Weights of a small mixture-of-experts language model, trained from scratch on English Wikipedia.
Size: 11 layers, width 512.
Experts: 12 experts in each of 10 layers, 1 pick a token, a sigmoid router.
Below are experts of layer 4 (counted from 0) of a mixture-of-experts language model. Rows are named router (the router's row for the expert), gate (a neuron's input weights, with its number), up (a neuron's input weights, with its number), down (a neuron's output weights, with its number) and show model dimensions 256-383. Each number is 128 + 32 x the weight over its row's rms, rounded and kept within 0 to 255. Numbers have three digits each.
After each expert's rows: a language model's description of what the expert responds to; "gets" lists some tokens that make up at least twice as much of what it gets as of all text. This comes from a sample of Wikipedia text that the model never trained on. Tokens count by the router's weight.

# expert 4
router:075159084078134126127158107138112103111163102117090135155087162103153112156094122109102152141092158115120137134082163166142188125097098185103139158155119141166096066126103080085087084179132145174106114111115217138124120095152137100079112153174131145123119127103118111107180119127154118181157185172129100094124096136066172103127090168174153094057099156082151166145135100171202095101134
gate0:125150140106165104131152124167095105145125105121059128127116149116127152132122140131092111136151142139096162156119142097146155128124172137110043128164150169118196113157082177143156212161150103143108113138060160153157119189113179184129123087128119109172115126150156068160136112131120081135128203097208130129104142176116132112174093140156147143096106152097115089156121184204154126128082
up0:105145074096161161146108164152073154127097086115057107192129179118092128151159157129058175168168068137150113107096174138147167099140118177139116111110129141124181162109053155163081177099123108172090041150073150131172111173120202169120137143114156113117156141107166080127096131108071084182130143137129144152114163166079157141063163104110134119131150187071114109132131122206146101115106
down0:203199134137099128108150163180081145158163073074187137166085135091076145116126113081109112133083142146078118142128163161133078092087101096137153122162089117098135097201106143121124123113148118102161170122142133140103198123125158134187120149165143124064093112112156130094149108122107184132155175180147152115107100108190085185118134143142091115128145150142144141119196137087147145109146
It responds to: Paragraph breaks after headings
gets: "\n\n", " In ", " \"", "ay", "In ", "ri"

# expert 8
router:084155135132152096129140104045119138176147105128081116130119145134108132069165164088143128157140155119130116085080158127135085130132187131136047136096127111106128120135150105130149099170157158163182178172121118118135164154162100159143141164107140163144186085152237107154194135197126120134140097093173111167112140129099169145131160127160138145132137130145181088142034120141114139146099
gate0:110136127138108108103193192124135116136103128118084103138171146146085101140160179100169117184113084195126137193125097140135136093099120093109152128152159116123107097104150145069095134123091126098112147117119131128082109084140125136095113146158123143113151133118106139151152093183103146147077093099144157152141154053134081124135163182146101108113108119170108165132103165142139147130110
up0:073170105129140153139172133150133130125165137121141131126149131122189135086090121154167177109147062149160127075121142160088147116105138155142104113080126161122149145132152097122135150110128121170123137190105122082112107122200116137153155108119124126086115112091121142123082135157097136132128121100134160127101073100120153119141122149144103158124138116077071059138129160109167104230138
down0:152120161190111107129146194132142107137104153104096124121132075101151191164110121168123141129175142162149077093147128170078159114129088102062108163072162168150128116125125112141092141144150120109142078105226103098134121107099141183093100091103077116092110101097104124147141105139131123068065148094109162041090106104097121117101152114093129086178154086124109095109106099186183162132150
It responds to: Commas and conjunctions
gets: ",", " and", ", ", ", and", ", the", ";"

# expert 6
router:044163086109153090103142118151102127120132125165088160119077135178133092114090132100084138142106184105125120110113167155120140124132133105132111183164096158169082085110122073091084088171124174170150098127096216149120095116175138140059132151125126169140148111133138096145175111169170139153182182204137119105139110132069123132127087159162177125108134139132164145181137090128176108095115
gate0:087098084107137170202130097133130153086144144155126212077164183118121080105142118140098097082102169111111133124091082110143135194099119128135121137157114120064142169129113157120145127130095105100103154145157108093096193090103121127183145115134147116151121116185079143127146131141134239138127124107184100112125132144078148113143168186142165109114147056067167204143095130094170116142125
up0:131168187130091108130125132086100060190142163120157124162131102132092120140120105117110161090093150146106082177073120059176097142109097112131116124141135171119099130161108136179122164121225123137133131118122138119112162138135174127123111100133109139139113111125133084144095132117144159097135117119145135169079065137128189127167171118052140137133148080063176139090102157060088117091122
down0:189128125156136114118195099148104130173101107143119146130117097148142128126148198127139112112117144117138104144179134136197070131152091121063117131107108118137114073088113079122078152117184174196124124082161104130116174078063072138170124123170137142146116112156164128145150145137093096050105129076119091188059162157107187157146188064206129094130132061135158129107146107151090151116135
It responds to: Table and heading symbols
gets: "0", " |", ":", "=", " film", "00"

# expert 5
router:039163087111153088103142119156101129122129125165089161119077136180130091111090131099085138141106186107125118112114165153121139125132134103134110185164096158169086084109123075092083088171122174170151098129098216148124093116175139142060133152123126169140150112135140094146174111170170138152180181206137119105138113131068119135127089158161177127110136138131165143181138090126176108096116
gate0:167105152100178109116173161186129109147117150133142183124097131098154096100160127068155096069113102087109128101123144149127095107126197121070115128096133082094161166112095129118184085152107103101078131105138106143085135165136113086207108098130104080156126150123148164085090164102153175078137132151222102084106094090141118115127108164196097134109128143087154115124186110077174115141147
up0:115118082175163155115135117120172185173186160127122149114179165134108138081154125157076133180140145180169155108163060208107103126138117117149126176131164130124151135104146165161105112158167157120133085143103198127128115103171103160139129138121100100119063072069108134113115141115167177132120101175154151092157131100118145168134117109136109128129161076099128106138105140139084106156122
down0:163181141137060136100074140150137123152093146150129154171112076154063168108131146133185070112133104107112145192189115102109126156109126179142135198143101149167079125149185138118166223149127081139099111155143117136146135153131107105089108171148139189153143166125133140152117124097132109157080112118124099153118131127107117078100116187130132131176089146170126144087130169125161073150099
It responds to: Digits in tables
gets: "6", "2", " | ", "7", "5", "9"

# expert 10
router:158170062143131096070077165208075143176115082129088142071099155172144104127099117128090125100157169104161130064205148098136089154122148057087154129154105102140110128099086089112146186162151130142138166116122051170113089158103081208102075143102161161122159129188166065095143183149153141132142127175150092140137112144148109160136079088151157108165136175073128113083036106106155135144145
gate0:136174069175100126144145095128165197151101164142122080180108150092117068122067098131150087106167096135055135094117114135152113151130089104128136116141113179129163107094163139079135134119101107111135101128198106127110159149107124136090123105122173097133188134079102103121120158144064123109093117176142160232122134099129150150133124150151147120145178158090075119149151170131152117137086
up0:151043098112108160179143119151153154149078119066140186125132096157096083151201112142130070103093200172089165110117079188177132119134139142128154162159150146194133107164170120187163117151117208151140077123119119162112134105101121152140081151070132140107111111183130124128128122104108109104139117114110107112147127104127099205127158132122097204141158167140129194184142154136117167143105
down0:162138121122123146149135134156175146163162114117088123152116177101111119123112085124120078080140126108175162078141133101037036142119153115105118103133146103178079123077169134154161159099159151114142152081130065132102094128135121084121143173165081145091091138205154077088097129117048187168063148192144117147092141071110086109143132112182125097033121115084081107139105108120119084101142
It responds to: Word and quote endings
gets: ")", "s", "'s", "\"", "a", "er"

# expert 2
router:042164087110153090104143118154101128120132127164087161120077136177133093114090135100085138142107183105124119109113167154119140125131133105133111184164098158168084085110122073092083087172125174171149097126097216148122094116175139140059132152124127169139148111134139095145176111169170140153180181206136119106139110132068122132127088159162178127108135139132165145181136090128177109096116
gate0:112129094092141205209153150061100142110175142120163132085189126126154120110144173171162129113094157147076194143152149116189069180124130162141138106104121100115154073127131169110067115137093090074093091143206096128110164188187144139080092101093071081181119142109077121211202131092104101121116124114068126143117133162186174144148176138111150130127136138146137178130105118074114155169145
up0:104161144179121147075133134103145113156159137104123125119140089076177167169178203108138160169107113143198110165129104110113165148141111132105136193058188128151142126138139108153143177147138175123130128118147147137154138084118128133094087150075143126151048152146166127103105085135072212146124073178175159165110155124102173148138146111172122155111108160168103140141119106096144113133137
down0:153128119121149084106108154160104100092071159132101104101145135115140130175246151136152085078101182178131085108107103125096188060102189127162095110137169109044115099124138151164086141124104093105146129136059107143115173209219147149086172088111180129136118129135077117184110156184164132105138117109144074200153130165107192132133096104171170148113173151110190136165111120183076092142145
It responds to: Table numbers and cells
gets: "1", "3", " | ", "4", " |", "–"

# expert 1
router:129122131149137116087082157176093113114074127175103137145106170153091072117100122130102141166151115118123121136136154110138136116123177084175128145102136129156201168102144127145122133092109098136148080098110132086119098134104096158130113166099163103066182115129083127072097132093132120095110151063156146140126114128112035100204135117109124094085099103127167146152187123124029135155104
gate0:178197187131127104035138087096171198075180100157155084097182103156152051147143172129140169121107122133149110149159155124133093127127132180135146157152083121107086145088103146104097089152138161124103171157114142130101171145127166117075111070102150137121185121094139156154127115152112160161089120172125130133091142120127205125139108121225114108123159146097165120136147149149142089123204
up0:170101112155146133142136149177145096144092099082144151167164117114147122170168149174185172101163089106139092125174145084172056159113170182141126138142105165138131143177151067125114140144091101153096136138185158047131117144106161174191183103116118142172169073118135083100130159120109055158118141097161165140145128159070138124113154130123177127139101086146132065098156145130105149148137
down0:133106088157071111086172082115141123150132020101137072154126125123131128107152089125103111105051127097146141103119172099168134131164139107130125100160157079180141132123121105149121069120112108149135173159182130150107125146128106080137096149134098140131098149128120109091137075130119113138091134111113124162119134166177121168163132148125106109150087145162158103144132145126129176086173
It responds to: Sentence-final periods
gets: ".", "==", "s.", ").", "\".", " =="

# expert 11
router:119163097090153113121145103098116109082129117107075144123089103129155121146105147112097130121086147093117119118104135156109148099142109128090102158171132164142045104133078101096097114167140175152123118119103240153120101098180124121047107124153120143157127131133118126129198100140162154127178144222129140117151114166095176131098070155185182134106117154124132160162115115154163090070121
gate0:137081136154163130085114124092094116147088123130139062135138098114073158099054154036118086092043116134163172101192102107128099080133104096158105220130116140121121121160150104173167150126110139111140119155141117113131159123121146126155096137154112118192095089092059117135160134088114118115098171132158149121122206111119130118199146169117133127088118082145138139177105178156146069147113
up0:128115088112185099141159134098114088101107109073103143118134107122127179080162147103153107101051087098101093078149053153137122122080133093113083147145159113143078113132182124157106068119071126129138051135128128146138153074143194164089150165109116128211121112136140164158123125123136110137113117141173121160112179101136101147120125171095100085142147110158147123179102172170087112125152
down0:158137159126154111160092061121119173121119094112117178156190091148124086120116124054145195187139164113114142151138152135124100147148104130157143186132173073075155075142159056119076138119141192092123153114132124164082150149126138109180123059100137179125132125143127150127135186166085156155117107173156206084153095113147169148124144109097087122125130120095126166130187159074122141077149
It responds to: List item line breaks
gets: "\n", "| ", " | ", "-", "- ", " R"